{"n_layer": 12, "d_model": 512, "n_experts": 80, "experts_per_token": 4, "d_expert": 112, "d_shared_expert": 256, "activation": "geglu", "moe_layers": [0, 1, 2, 3, 4, 5, 6, 7, 8, 9, 10, 11], "router_score": "sigmoid", "normalize_top_k": false, "routed_scale": 1.0, "balance_loss": 0.00085, "balance_bias": true, "init_std_router": 0.0156, "lr_router": 0.000239, "vocab_size": 8192, "norm": "rmsnorm", "norm_eps": 1e-05, "tie_embeddings": false, "optimizer": "ademamix", "lr": 0.000245, "beta1": 0.9, "batch_tokens": 131072, "seq_len": 1024, "train_tokens": 957500000, "steps": 7306, "dataset": "wikipedia_en"}
Below are experts of layer 8 (counted from 0) of a mixture-of-experts language model. Rows are named router (the router's row for the expert), gate (a neuron's input weights, with its number), up (a neuron's input weights, with its number), down (a neuron's output weights, with its number) and show model dimensions 128-255. Each number is 500 + 25 x the weight over its row's rms, rounded and kept within 0 to 999. Numbers have three digits each.
Before each expert's rows: "comes before" lists some tokens at least twice as common just after its tokens as in all text; "gets" lists some tokens that make up at least twice as much of what it gets as of all text. This comes from a sample of Wikipedia text that the model never trained on. Tokens count by the router's weight.

# expert 34
comes before: " by", " to", " in", " of", " for", "ed"
gets: " a", " is", " as", " be", " are", "ed"
router:542504512490453493469505453498540458506523468477478540505524496441535454495508533503475489520474494505496556510529491521512503523485510489493460534508552527493521470552485511483538495487503530496530485491508493512533539516442473487509506513492495472507479529520503486484459483517457471494519515544494494521525497476492508456477483541498435516497509488526446531507553492531529447494482
gate0:537502509516497555467466438504480484509486469506507462523512488525526480491485495508490508474498539497489507460476505500522531515461524475537482477527514501529499491510553534495528511500480511466518488453510507527492488461530454512517523482506526516502532527496474482504527467465514551520502497506504507487524492473535518553441479522467552495476489510520474532482550540482474440454516
up0:467491492484499477481467534498505530542484523496497512515528492475512503518480509506552486479540542518536518469517483443523458489511500551487445540517521525522523503496492491502486517481513499509490472497514518450473508507481503476464464494514508521435500458502533553537555556496506475496540495468481525465498490532511485471508497453520520492510509497484500457467488504539477521473485
down0:570515524498459522457508488536490512520511497517491454529501484501520483490485489488520497499451518489495556491509493499519520498488503528500455477506507524518479490501519479485473494500511503491499507504520509465522506499466464523509531449467503482458524498542558468495542505479498480502510518449503512555527494506550537494491500533510485465494518534523535521512509480514505499488487
gate1:561520506498494471464479522527520484491507490455463499538487490441496512538498497503518508506533526514539568514534515478527471465485553477487515506490471504512521553509480491485486507519509524506494541500488520452489491477531469501483510540495489503511502539465525523512432497486485491494545515544557494477538511484498530504537523518478478483516534497522480477494484483498526434497502
up1:484477457487522517538527491482494485523517521545494506476482500532517527503515517490533514529461439513438452461465462491449526508506463521502505523488517478526516435507541475518495494481497478509501464527497529526472508504456529481501491485506495528481510458498492455466555485486500506480465496478453492510481476504472469527440489498504514495494489501484482495514505538500478514451489
down1:533480479481463488506527454454470449523482478500561510472502492470452483519472502429527507520482502488495527572541462482485531535507475477479527523508500490526547508521496507478485524464450473499509499530507493521522501492465486473486495491498465451517551476527517512491512519518480520493509475480471440549475482480499503541512522516546491489484509521515464514528490477491460459487492
gate2:468473515456468501476538477453485482522531477511513523495540545512477499471493483465490504507495537482518540501526494475472546476535524518481546515540512551513501489521487507512476508492503498482504526497503465592506503499503485538502497546509521478494488549514499515470476466527441536492490536520509519471538477492505501455463512498486497473485488468509524516448509485433548536504489
up2:481474485461479515496476514485516502476507528526510482500464512519482493464510508519525457422492443560526544509449509518527528482495538501505535478502478493485528529521504522493495546545493489510516497529492484475485513497509506492505511494525507500520509502472479508482471515499507509437480485498487490498486519456517452483581489517504512486507512470505493483465520547491480482495522
down2:523488456455539505500471452533485529460500449521461508538543506486532476511482494509470523535501505507463455489542467527492489484513500529541511434532511548510541524510511518481463454530483470521445521524481519521455503460520488516473547474512520519509503454495495537461504520529524469463521524468510505490480456472503490526484503496536535505495554516502473468449489533523483527464510
gate3:455525479460446562470524502503540475552479453490521472519428472489481512514483508521446503495468490522528522462515484481523493521532509465509473443523486501518489465516430492490444469501512517483487533488456468483485518510512498527470498502530479491531480510503509524509491476495470491515493509528493499461488437456478459485515497506495476490492554490517492491491529488505530510496498
up3:527459465519496481545468464553473507526516526495454528473533504459521479486523493538468511508519495504485520475509533487468519512487493514502480503482540523503500516486531506509565504503556543493481494553511505515513486446495454482492489495477515509531518518499469511509531528519518519476452514492510498535538516489491485512499491504481522522537498494467530488503530511511467519502538
down3:528453492499524486519486496517485520464502496492519535504491464500517504514469505529510501521502506482526483483548534521476526521492501511547508480503503498544481509500467504477507458455497437466486483507505496488509466434482531517511475472476508500520483507498538481517508507467520501466503494505464535552470507513499515488521521477508493482506526482522480505515556490503469532516507
gate4:488500529463473489473501502481500484471489482525496493479479497485534539488513522458484537485485520503500505522512462480502581544548464508481492503509458504510492495518499504536474494518494509495519447497474456509512488525474496445504511526522478477524495554530541460523517474507499483462500540486518495505486486492478531466562491517461459503438479491511483510477510497521511589466495
up4:537510528460504435480503512528447477544493530477512493517496548504475489499498528497473488487472505512531482511446503522505481524453509505526482546493491457510494530510490534485535492457461504487488492467527475494467524468505474525467518462491522517479482485446499547448485526484537513515529491507513527507495517503525538502523498499488469462511512542486489534501472494509507486481514
down4:485459452478509500508450496510521494543467536468467504524478477517537523515535558513480479504457543474502491530439514479531490530461510520502505493475499470485551469544507513468442491495524538525513488446508479501513522528516471462530475481500514531511491490488484499534456453527491453525520470532504500476456507514538483466502473507502531503457535464486528454514510479514515463502499
gate5:487501508526491520506476500513523471473465471485501454528495495464539520493537476471508567466467526481511509521512490531517530499505502499528494472515480480512497475504544474495492501476483499520547495466499525534510522471470495458479487492453501489561490523476500514491525474505502503510498497508481511484488500472491515498518563520486492516487527458496514513506519480499514516485496
up5:539520501493521483498532505503496542518524519481524520461532475487487507497474486555459486512542475474460491490458493556519488497492509528512539533479506495554506459465477474512486529513520499469486484487503489472481528515514520516503513490535503543482504518559485509493513457472460515488506497480479479483480510507492531518483471462512505473495542541498462477514516576526513454525497
down5:455487505472500452493495469467502450562484503485532514485503530484483510538513492523517503491485486502478522493476454536520491513465521502515522531516511506474522506479492487481492486474451467458527560507493505483489555514458489565485481508533484485487504473469546531519520467482482498520467471522485540511490510469493481508514499517539515453492493539512493550541464446534552472505514
gate6:570544502542497554501500449468526499493525436506473524532496507524531499477498496491484499531473531550491515518559457481491531509471521464499496513496510541483514494522481489495462470476485520505489489447525499493488494473484512540527528494522490462479450525526494475513500483501467481474529520513475442494517485465491606546515475512495495491491473546485494504500504527437473457521480
up6:477508524491521509457486487509465530469527532530523460523482491519526511480460516512493484483550474518492530489540490532493474495507515478491487501527496503461498524488460465478494514553565479496509506505497469494519494428559489477452490461481570525440522486463497490484502512514500468494503491517508485503461480506498478509519492484514483464540493509530503517544500530525517477517511
down6:537503496538466536509514510509458484520471519524474468529472518554516516481478484520504501500550520509540481479516525519530517529524477536489478478508465486497479552464544515516470464494512485514457538476516483484462491540495469536500505461522538539482504492449488523492493502525475499486495540541550545514483519530507505486564519475481554522510506493481520500497476481479542508491510
gate7:512501455553463508464506462480501546483547480442512521509477528472491500502498464499448515517487467506531522498463558486495539520521518471503508494473470473477490520509550489527496507487501505503507503491511463506524539498493511532515512461535505514518529525549454502530463470509520499488487515507539493524492497512529507539489509514503488506493518498538484501528528497549488492506474
up7:507492527474513508524479495485511472491510531506467505468532501481472487494550479528502505486553548478519514497511514502507490537463540496514469517540518518506501488528447493531493477468507482499507508508518528491477471527438486508499499494502496498484474521575522517486503531567508485518537511506480485501538494489533479486495478486465514502499523492506550517492501454500489516406499
down7:496520481524518490523486459511500514486505463480486502428532509526475477499516481455537514529523514469472516473503482497508484492501488457515466523493519471495502481522501472456487478515514501486488525509547445506526470513499562477499500458473486515539561490522496500521508516499528496449492498515446495500521503437517478446453461482564496519473496492500458521527533502484495511510518
gate8:516477501478477483484449525518478427526499430520538481506476492488520478506539507458490535484480533523495496587518487469480513540537492463443495559522527457471511497491503518513513523515492516500470506503511541521516497524450477519511481496512484495510517509481520487494467523506472517510481539555518493493480488502493548518465455499511495499502511521479471522487520481493482468483492
up8:467459501475555518531556488481472481509525529484488507462506517497490521488437531513510448508498472503508494444497482477525490505521472511477537435507449509443482497491480516517514471487502482509513495504509504487496464494554507468485503561495490518504493505495423516528504532536547489493496472435492523492523486501526494514506522498485509500456490535488516492496499539514516532540561
down8:496541518547503480535472531504482486545495498474494490495511505476498538533496513513522488513477492520512487506533516544546508483474505511539473479537487515506506508502511462480518479463515473455473481494481517512456497504486494482488522509535456495482499507502507570491494478509522492471471505513544466527494495492472528514529489494500507490518524536458528526468463513487470497505494
gate9:529562514540518480500487469567526494521513529524489499524501488489528503479467457513504488486513497520525521477505463536504518546472565513498482484490493469523509480496523480517514472518500523495548473526494455498553510496472513553492482519458467525534490513468502520479480510491509477510489500504518508507504553480454486509487511492469511499540475491557469501515467506444464534501488
up9:530530510517513479508531477482476441517525491528481493493447524470531527472520504482528456464516478481473559482540482504500496542507528486496502477501510516510529500498525479516461489466501491503555481479509496472512527527517486479486534531507508466467471494468503480503484498511490475488512467474516516470522493494476514494543487482482500501493499480517512497484542538456478477493499
down9:467504491498511500512491518512484507477487528518523499507490506531508520497470520537480479488488526528484511527489538516500552525488494493461482496468441511475511534489502501533486484475493491535523530482487514503462525523480567484528497493468489494530446459498503490504537517466492525484496550519505513520501500526509508528507545476455481516492459537478502503494471508520500540475518
gate10:515522515519492527482459540502478512472552483490463457475469474492471482504495549492494502503480485524479489507484471488518537512500467476473496492503512504472471492507448492459465489541486502525557530520537542535510465492481510488499468515540494528512528504498509526474458517537494489517482510513505494477492497503494518499539503519484514514486490530502487529491530484512506528511507
up10:532511521497444510511480566514519470495505506486500446501493527466498539480478520484499517484453471538485481493474480514507513553542504456496540480470479509490455487520505485454525531539478510505533559505525516473516490506531507501526467521516524542498498487492496487460489507509569489495515511492519495494468499458467515436544522549464502545490505536506488497469541465530519510520500
down10:522515521461517440502519506529497492504497518431444519491492519489469525487494457486475525504517507459476445499471496498503474475501493497493517440460531522535543500533545550504481527524510521499505452492497509473505471491547501482511503510530476501489492485465491517530465473498488496523487488512466533481513489498474504509473499516504472523455488463538523503503492555504530510485540
gate11:542543521511500466494510483481499441504492517533503551493485504475523503465499480480513453464507498476478495505515522477501467492497513477534538485503528590481527480478485484504504452471508496551443518458485488493498521508513555519489501468519490559496452520475494531530477469501463485486511507471491491522509496479506492453492485476511468517478535497518495476515512527505557488477533
up11:484533511495511542468522476475513480491501491512504534484483481478503536486514490519489521498517460483495512551522468458494500523487482479543518480490508510425495469511494519502504467510511519519431473479495466482515520521532534523510502510526487539469467517486509523475486461514486504452499512454497499482487471472556528455487489531499460506479496500516484494522534521464525504503484
down11:499538482472490514492489490507458517501532497516492506503466531519425507505502473510534491524539489444501456527487495510471469513496478491536481463548481499465493546494521508515503500500512489490515504512481516510490543504548493514456536503526512515520449540461506501508515520528485528501484501492498492467514471541507506466483415474504554523501464511547476469486520505492519514496504
gate12:511492505493513525462480523507490477505452515502501496452531526456530492519433498524518488453495506497512530494523509473458498484527541501482506537494522513469513482492522490492486474510504527486476525513481517521471480510466484487538481513495425511501515544452465504514495497469470479499497513488474500499491548538460496483468514499490503481481498442482481483527504529488506496487470
up12:492473496515530507499507508517492495461481472526497490498462495492484511518485497485492531460559512542527447502522479469502464508517480528522464474530515454474514463471461489506515494517510485541520474486518543438509498496525481488469512479481511506479452462513476527522461500526487494511469516466476523516494513522500501519520492470507493505459483493498545484474494517497503505478528
down12:523516482480524540477566461539509487510474505479503511487563456449522502503524499471506475525484491540468540505539486506517498485533552509493491504528480474537488513476532487495476491511497497543465482479496524458494483487490505513507489525481529470506511509458481536519526476479532516542505541499487480465524492512498546526465480479493482516528485485510502473523502539542498433470466
gate13:524514489484495530492520492466492537451518526536489502535495486505499507491506506474533489506455497476524528498518453522523517508484526497533482509509488477561519495517509425516456503488504507544503542472476563512442509518490525495461488471463501469466494483505497542523543487484488527477541511487483510494468479466524459509475497499483502479514485483518512489506481498513510443434510
up13:518468506520513474490522470508528501501515452543503509489512535525480459501541511458498526503528475447507538498489517504493502516492509513529479473508549493489466517501463486514505485526495503526505515506511480487526491508513451492528513502435490512501540509470525491494480520494571490514487513458528488543552501487436506507484494489508474499515477449543460553561482523486510498534526
down13:471473527503490524522478514504504487502473515498520527504489457479501534493531537497549519468528455513508526477506546499503480506479462512479502545501496500476532515441493484516515513492494487504538497544500514493468494462511505452473456499523516519524488513516475524498502514473467533500509471511504528466453494475518481494536537493460529539482496503441501446459458464530475537478477
gate14:502506451503472496510540477517484502501526496507515537468490457489446494487542569545484487531479488532488481470499502491522507531450492481521519476503476506480498480482449517520512532502490505542515542481518522513509459522477487517476474453475550504515506469492485491453518514500505500466501455482466456511472523497520513500465538495516513484514510544530505489485488481485505443474541
up14:493533486473514480555452534488503528433485536489539455518481532473486513469498509466532511474461505500500535488513479530476524479480472540559503473506502483482475507505519486493500488507528496459490494474530542474542478504500506474507492520504484477508484528506460475495516491476543507501529498482523511469497504508477471495461496505493519489513505503505480473497486497488511526517489
down14:522499455482495500514520523462467475502465564453486493541511501470542513517515517502510497514482519502464495558507483527499526476508506481456507490488519516501521460507499510477500514518470507527487523500487490504511491465494528526503499515488483466510531470516495509495520522483520518530527524520542504521494497490522466518517535486527502405513549479521498484508515471524512484503509
gate15:500552515491511513506505476510517499493500474519503504501536536514516474460516515519496495474521524462493595519525514482512471513517452481432483503510519518481529472515488493562483487506466515493476488462513490540467548479449506459507540525494496493508479516537508441505444547474514502493494517503477478526481506444467527412522495521478473492512529510504509538539542510477493530499472
up15:477446487528476506501442492499496524465501513501526529505543472511523531531476514471480486488542471474487502480512499520489505507492485495493481540523523485471483520464476492475475550488522516464503495496475507507515473504509519479480541513486542476476526467553448516512522516495460494475442518520512482488514438512502531489502479540519516506493501519473480525466515509504535492516495
down15:495509532503525466485507451516481528506498530535489501433523490520513460492531510540499488489531468500463501449469523497500484515489493498508487426507533468555493462449490453506468516527483502525511493490499496499502469539499473504521468497463457520451535510516501523482548492510533498540533525490485524507491501476534494495499567484491488513548508480524506450509483519521478548443543
gate16:571497511495504470497501505473491504509512450486523540510517485470487477500512484492526489486503492481506538484493490519501496498473490478503532484463508525495475478528484523511504520532498500491508507460513493453527499515482509502522508486496519481457506515486564504506457487513508514508483514490497499532547529486523513542464480480509512436513534500546479513509527531499517423510482
up16:446519519519506503484490467496474492466509481511510494517504492467494534497479567485535556565502538495515484551492481463522497492522466474506493499515529460461511511491485514523496488508520500524489471500478506487494494550523466490526511560484514494501498518492478485523478501544471486502495491501532512512492558539594555481470525508515480474485511546484475472534481512482522497443533
down16:533516520523522466514493500475529489492478525517503485525498535504472473474502520528486445473484509482534527433539507505457508480482465501494505489454486503484524494497474466526477488499501513480488475482497513528522479529486504489550509489516482444476518474459506483494431537491467525472516542463495509508473508495484495490535489504487465477468522500493537541491451510510537521480502
gate17:538536505503520513494494497459499465520529515497502542524479484510467543471529492529525487487507458472534527474465503546491498501481534478520521514480502523518494511497484501503494497495482507532469503484536493448498532476467492493485498448520476476468528489522525532529506469491482483520558484454463469541493492497496449490510492489509497490471493521528516485452481508560503423505484
up17:473472499497474481484508508447554480497516465506489515476542489478501492501513495505496530453507514496495502477481532529499499482516453528497479485512516538467513494488508500458495552496522498516504512470504490479448521503520455495476499528492526499503506518492455507501496451528516541507477503479481489499544481505518500490521451478529498491499494465488470485490518508453485488561485
down17:491471475524518502519481512490460513566523499502463498516515476509522456536468506525541493485458481489488527454496492507507507452489539520500536540488544476511493523495491505543507516481504516459501510516454494493484477520481472511501467494482513479478517522484507514523518519492475501500488510476516496438482499518495479503509498503471507476495547507480494502510494518512528506509465
gate18:500508516540510486504489516516523496487532474498543534521466530491478519501502512504455496519509527442528483487480502523480507447488503541548488516496520539512518483501475527507476517466482511471499475465475464437507540506425491497472500546505487509507508490508520516520498485463479505471483494508494529494509493538500473491488503439477457505491550474528539493476536483488516524516448
up18:518506511538509457505505506514536532502501474516518489550513501528474482504515485483492542483503486490507500479488523569438518490441531571560498530529500489562504492498502521489488544482518523464489487512497435484505528460473472505474490528545497476531533537492483493489515486442488520469510534523508516525509501515468529465502494534500489499509513444523507508490516490509539518485451
down18:491513485473520475520503556489485516516490516508508471550481511521488526528497458512488532480486498493501505521487523568532473459469533483521508472486512505485517536533520510500500509494489562463530468506479476499480515470487468514494505510486509483475479474498507500450484509499490493529476526461497514497477501475500469494531478535511510460522487487446475517495435531484488523518509
gate19:517500508499484494505490516500510543510471492502532528507517484534469492494543435506507508520524492510504498512482516520489479492474518470491538533481489449514500495498505476500437455523529496484449491513489513466517502491538487490539507500490479511520483512520538495483461513503492504520488499475497520526522483490492521495500517527515479517479488501490491536515490506519491444516509
up19:485510535484502501449482497510484507493488474498498467516477525481440512489486482483533536541489498480514543463473476499474548523447483513511495500545508504511492494473514469513506468504577519490500477473534459470489462455462496513501511532516480517493459529519531485511450471430491474463464503466483531494515486467452504487450525509486491487519521458509453510517473523503496507521457
down19:502523508492541461491521478459462478504459482456479479482519523505510513538560471516511506501471529543490476528514485533501510523491547524539511526496513501503551516463532503508474493513517509514517502506484492481504508503445494557457515473509471531537520506491497471502505546485509494504507505456515493501489545489490529515475479488486514490502526499509460445486510562503541497535516
gate20:540527470481505493516466481484452474506502443512500513522521450469509541510478510486504480531499511474521497473508460495491513483504531513515515555489490560508474504496519508506501482495492495506465487499480512493486460479533481486493522535490511445486523556536510509557505497458487511525466544491481449513518503501478515552486478528501523538516516553474471497510490500466472476498528
up20:468506502495510552488494523527494525467462502507524437499494510523499488484520463511454565492480482518475515484529541495509468500503458499472517503469544465533522511507467508498507515525472514544514530498533501534503512517506535513490507499492526503484499507461483489477502503549513456486569495501501546472447512483528497501498540503497460492472498461518548478539497499492512554505494
down20:510517554505492469527535485503579514521506519487464457502550524551505528484515496524505522524467476507505549512516505527475532545520475512516469479488515489525506536512475514504473527544449462481499498484519525475515470486506507490485545484487486498530526478549518508467491503513482510467532510492542487487474494496529507478477509500518490496476492475538534504478518468514537519507508
gate21:514541513486474506492504530487521485466500490498497528484522481476524499490436500460510510507494478521532529478473487493474503561490482477487503532501459481463470494545480528498524521481502494514494445456528488492495511476474457493529481461471518480480501520545515548504515524494509521517531543522512475461504506521453506453518493467452490531540488484511463499522521496522519513457507
up21:510548473539522495498520475520488560484512546512536504547466481541452555468512494490517488495511471474513494474533471487475546516485486536496542483486500481488468485505489462520489484489502517462521513508456470522509486529504518471497498498511525476519498553476497493509466495502490516477499475469483518547495466463528468499524498517520461462470491526481480496508515508414496489460480
down21:492516511514498547517488441490498508455521463486551492492454527479516486519521500493490517501511512537508509545494488509537485550509544489470510495539451470552500482491468494518482503523526519473515532452491498485472505530507544474483467548527497470523567505514483506533507496515491495490488529455532505519479556520495524506480508496494508495474490535499500502546526505508499442552459
gate22:503511542542457520485523503510522489494496493464509479505518489530476483498482520489526529469492520505520537484538493505517534488517490451505503503483528509501518487512503535482570487499463513471477519503515558533520507520429509541542514535416452518526493514486520508536507496485507488513530507522504494520519507483513528522500502529493489492499486484524496529520568465464517531536482
up22:540513488531509518497525527460543456518542508516426493576480466491454464489549490448486506502491485501522507496502435507512539505499519485488478481489515481516498513520477481514479501471527522497478499518509502482509515490517480514518494525480475498498515496532513464496440510503496475456516501515536531501531502462515496503517499526500485504484460515544499491488515494468472502471523
down22:517477483484542478506506512537490505460492489520486479517467558451525529487545526484495500512462517540478449505508547490474514468500508495442530485468526515559507548461450486516507516492521503486526459478499527491511456486500490507514519529522506470510463459482517536484492496455554509519536516516524467496491490497528529485499514521490496508509480496465470491506453514523496505514504
gate23:525478516481506480485541479467498521538523463496531523493445523498480455447496491482489505519470482499525518467473513487533498509467522523488516537470509454518511501506499493508523540528497498555522488482552502500497530577498483475511502510482513456522486482543489534510434494474532461506551438536510493531497519489514488505524488507515476471502506543524494491496484473476497449505469
up23:511514480473487516525465515516516520464460512514473469487478510484448473508528479475551570520489473503500519497524483474525525546477494519526489491520512493488499556507490516500486467515501488489504478498507528479508500452531511480497522521475513486469435554478529473491525490488483529505512540474482477472479488480476530493531516487504480537503466490492451479488467491467519471511506
down23:516496506488519529492513503475538495483469537470514491456473511493526498530503502487518508469500504507479517497470482486500535477500503506503494494535528532508508499509483468483514510506478483490475524471506544532482522492472528481491529524475534510483524545535521475483494491504548482504511497489467512533509550469460512500506505502496531513517509472541503485470459543517516439463522
gate24:484465532471538538520475475485483537520492480471497512492498507473478494504455510522494529477492485510484508536483515522497499509538531518502472489516543525518502505462534489524528493504464475477540495477493461480461511514495540511577512458478480488504546532475532512525513499482524531514552521473534471512491531482536478513464491485514523506508507472519444500542543495482545454499492
up24:524481516502574517526519498502483534545492493481516500501502501488504494514454492571515518492487471523505528510475507505485528533514533528529465498513489531514516509476473483516524484534466496505523498476471445487482515541499456500528495492486503496493522541458536524499482527467498525500493522500528485521509519501491486483504463507509487513494531492534448516490511528449542429535480
down24:483499534492518457516505496472486516503564490475513505476524490484489499496541485514486518499526473500540542476516499514484493515501485516495526527471489476533498510513518472524493537510471520469503473494491516469521471502530489509499488488516490501504535478499486468507507496499515493452461483442522497489521520467545538506478479534446496516517521528493479516498482469444485526472515
gate25:539523523522489490576490456487483494499524513476502526463530499498557469486523512493492498483474500467558526476503537554440498487475467481487475522523561497448512499511493493492513519481487483451542519502535539510524511503438485489515490499451460483519511483546507500513482471489512486501512524523495524520507506498513505497501506487503496494513498482460499480516534499531486518488494
up25:511500508460527509440505530481528527499490482498490469495514489527515501451457499514536529561521499493487507495477452473521520469501485494498483494520494496490493464513462528464534536524467475529512500486466547523487482504492522465547486474495511514491537531499461487460540528512481524529487487453521503470491488514510471488466499513477496499465475526499513504503525473539497461502507
down25:521515516491485458500513478492511520530495463511464526519482494534520516452534489501482487489526512489556557450450497500505483518497484499511544514514504477493545492509528498503531511504495489473514487517513495493478470464507501525485467463515500533487524518550528477469525523502475487511488500531509511478530512482479535498544478490501487470454519518533478462474566514482488501582512
gate26:498530503523482555475526490505511490447473473522499513500528483514513517520457541531473511500494497473496509534569509502479544526461467507499508520495519489501485552516503499464583491487517510492524502474460485471458538531492488521528476491494510494516456508509476496488479486477487514517498486504488436477483542544519489485500484489500489496549499518477536517496488474479500493473476
up26:510479523529504490511491508504518528491486493483524550464543487505535496490456527521494481540562509506458527489551529512500488498513517527458427555495504486500496486484491487487516527519487490463512530533523526479474502498516538474467509517512496544482502476492463480515502508468499508476487496517490469479494553500477517553508490479506493459506495495474466505519462498495548490528500
down26:527504508507493482501500464525514472497506509484463526472478484522510526519473483466487494504530498552486464462509524513515535472482467491536499538530492476485503514465459495483535524457503498493514471526494458451524495495553483481537516484489490488496519517515470480502496485450484506445520543486500466505494508516466499533486488492450502523540489471533519517494507503426490518496475
gate27:507499498520455457508425519475493548536494509455497519502478515468511495511497497465517493486474499456540531472475493476493504529504533514503479537478533481536520503522479483502528508513528524466491521488522470466495472500481481469504497493528489484513495499558508549517492451543502525467510551482539516518549461516471521490478488497507524485490474530519481517530503507489517532485478
up27:490486519502480392482487499498432478497453514494535516497501516475531494482557479495512504454478519427520545468490521512451506533473531518518509529473498491478530490486516503506505503519489529426496505472535461493502498500469446484473508538514515503496493505486510477499518467510557471530506523511499490562538486557469558481469494529512484514446529516497461522520537487513492498452497
down27:467497476540516486539437505439505531447486549497518492527485550488462502472523449490502523510479475439523490516518488477489435513519486501525533515466503437547495481512494542535549546516516532458515527494538507483506518521489491464484496510519523522497470493462527481480480483492510495503518463467489477509479505507503495497496486478521523517496492519503487488508493498447454493523494
gate28:505457500506513509471477476514522541499499500501493499467499471534482453523513478536467521492478492484447482538521481506470491518496504499523435556535509479474488472452514471484513487480540491499485519498480543496503447532479510474539481506516505460521539522518513480452508482510502506529521501506478499465512529494486508501503488502526443512493497501454489470575555459491535496491473
up28:531490522492488521491456464517545490520499519494469517483473496503465508498512475511466490502482505507502473532473502492520525488482521454490459522530443476445500532509500484501508498453532492530506468458493512493528510533522512521496499481523541481512479485500524509463499477482521494536503485484454518452535532446468523472496503541509448533490516487490501486518530458489530486461487
down28:466472538486504500470503491502527517480505524447472452469531525517513463478474527530518497505445516492516508486488504516529481542500506522497506523469496420481489529465505514517525487531502490472515493514511503530520468517509527529520470530481508477535580503461477547484511464470515508536534518460477532516513493543477526459531552473480502504451505503518482535526460482504511508540479
gate29:489520494467424474517489489531500470498494496508557535492524539506464477539510489493488468504491516485458478529517495516497493478458508504502534501462524469483546503511508492512508504549459519480513475527517449486531520532493493499497478469526482472495493539500565492513470504541507506504462485553482438530523474506517465491480473505517488492501503519529481517496528504507503506542491
up29:557490511495540536510489525486454523479483462514506471513445494501532487483484540536513551517472469521488515498466478460542487479554474455466474499488547530537504460511492532508476486500534480519488505468453534528469503497480485489538491485480510474528520496537488511517479508455479509532479499481510529508481502503518506528502492489499518485508468505496523496524488496486505481470482
down29:462539520500460519453501508482505481483507496491495502542518481478486528508485510534488532497480499563523525523478530509474533478512496483500468522466454522483492475464470500478477496506485520495494509492488510483519492491499438506548470456512543483508478460467455468486458478503434546467523519527466488506480482460478526492537519545505524494496544492492528483484490457522507470499477
gate30:517463503504539465522498521487495490488482531490531510495545503518497512487493573499489518501487459463489517480519514543455484466505499506475542515515497540511487485500460490511496535473510547476509514447546500506545455475457490510502490505508526460486558490477485500484497472523508493477518505493492477458528509510516455506476472508515451479497526527513498502480481486500461483499484
up30:491466502500497492518501496483577514510468519486492479491518482518513546556494490495501507516516508526512525521500490532466448492501519505476513499524511499484532482493475465526467509502507527492505517508544494503552484469510515542491441527517510525501548491499479514466495449487483464491517460558496481486525494508457528488480464563543485474488487478519465530520529481486505501537480
down30:492491538493548472476503548508472494486463492468512479514451495532424524497501537518519498490501510511491513514516497526533485519503493503470496505455471478486528489497479532548492517513500540487495499486522455512496505510540493494463487520523543522496507472523474498459532492499503509521442505489506487523486493477542466462468490471462521524501481482515470519483479507495490500483487
gate31:453495480506507491502524519504503509491440558515466487463484531494512516493503430523510475503486517549487522504568484449505560516485573512474497518514482455505504486496488494509521480489504467497533503482458469494474504520488503485539497498503543456557497526492499473532499461481487484526512491480495514472493515499477519517484493484537484497501470490507512512480499518494466492469505
up31:451492506505544513475569488482519539516473549515483491469489525512487530477482466470485506523482492528508465498493500514504520501500548549482487494535485507533510473508435515536468529525469486478488474524475515526532443536483480494500465477524515502532483518521520504494492520498518466463484467553515588501496479499479440473514529502518507491504537495510505499442451503474492493501476
down31:455515470506479508509506523465535483491536491503512498521418537515525468488521491529493484494461538539509524514550485510496532518531476469437483501493468460491465448505499494474479481518521492525508554509510541463476470553483539487529518515487500525487468496468526456449496532475455517511508491489480465523531519521475516522463467505462496495522470478473476503539542495506527456473520
gate32:509487484508476474489511482526534502466524486502525526502491533482500509511532489515481505469491489474502523498490470509520523484521493460484474511457517460482500514515457488516538472507474534503495477472513502497504511497505517496463505479466458499500498488504509500522486531450488520540500507470487510523503496495496513492481455460502474488536477547525516507499542494542518510517508
up32:471460445474516491474567512511504536545491475517489465522473520456477494501500541503480506502479508515488495526481473486500481507490482545503535529496518494533492499507486479460510495505504488511494493484491485526496497538507529473503483535471486486499487481451528497528481506458512514522517494487517532468507534538493490528513482445499433514484449503498513494471492480502506495519507
down32:549499539517451504495540496478475468523504508464533505555518546491434513506531504513500488522486495488518536510495455510519517457511518501477502510505504489495492482496504490503506536487501518469506456516473491499480514509495449527487496528499551481499533518496489485467533498500491554518508592488487492480495508528513497484532474514491514468516501498510506531542534480522510497499476
gate33:496514505469439475500562511489507461533497465468482524499506489475496504523531522505504514486501526518506469539504486522488511495490514518457533541497509556457506511510459549498488481519479506476537497494526514513507505497512509527529507544495525505470516492510528504490498507524456519475509511490550543506539490480529532486536501529483534526498480497547459480480537523560518496553478
up33:542475497500510483536529471489521519496510514537505501517465555455449531490509467470531508467534446514517475534518495516489511468494491532517468493556519538471565461513470515486503540510473502533527473515538501516464526549539454487498486531531475499492495480474487482498521475552479470492508502533496490510541525506495467516482505529504495486459471513520504498530477508488529458505513
down33:456496472469521480517532548485530511544518527499516508493437474496488473553514463525440522521481541483473494493517529480532541507498463499485522539506507511503474512516480518512531544532536505476530486541477539527528459526524515479500482488475502477505511489489504546554528478501472492537516547488533533482456469509507498512519482497486506492458473513474480548508515514502474510516461
gate34:510496505488501513490513492511533491512500435507494500508524465467491507489508493510551525499508519516515524525527493521528513506495491489517525508482531509559510498501497480547481536499504495501477514540490527556489491476483477520464492521504514461547462508501524438507495533504500517477483541516499477519475515466478521458443518515487492470468519499523481507532487517494490544451491
up34:482501450482499497495458500548488501524498500481507496494494487501466530507457471500480490495523544502470474488522482513503457510522507514511503557477451484511472479486531412544515484539514529518503450475504525531528489510532486470452491459520527545504538509520549493508530533488494498489527496517463503496487502491513499528500470486526535497498527514477534451507483471556504510503530
down34:561491480524471504460516487497505493486489529517488475452484465509489473518498496515533471543504466467454489509460459505496563548480518515537485500522488499499476459477527484495502482469521489461483540493517502487542529481485508548513496501494504523551508546506478458504500511494521489529493490505510514497519556467524494492484494484508508495425500520542518518507497478520507522468494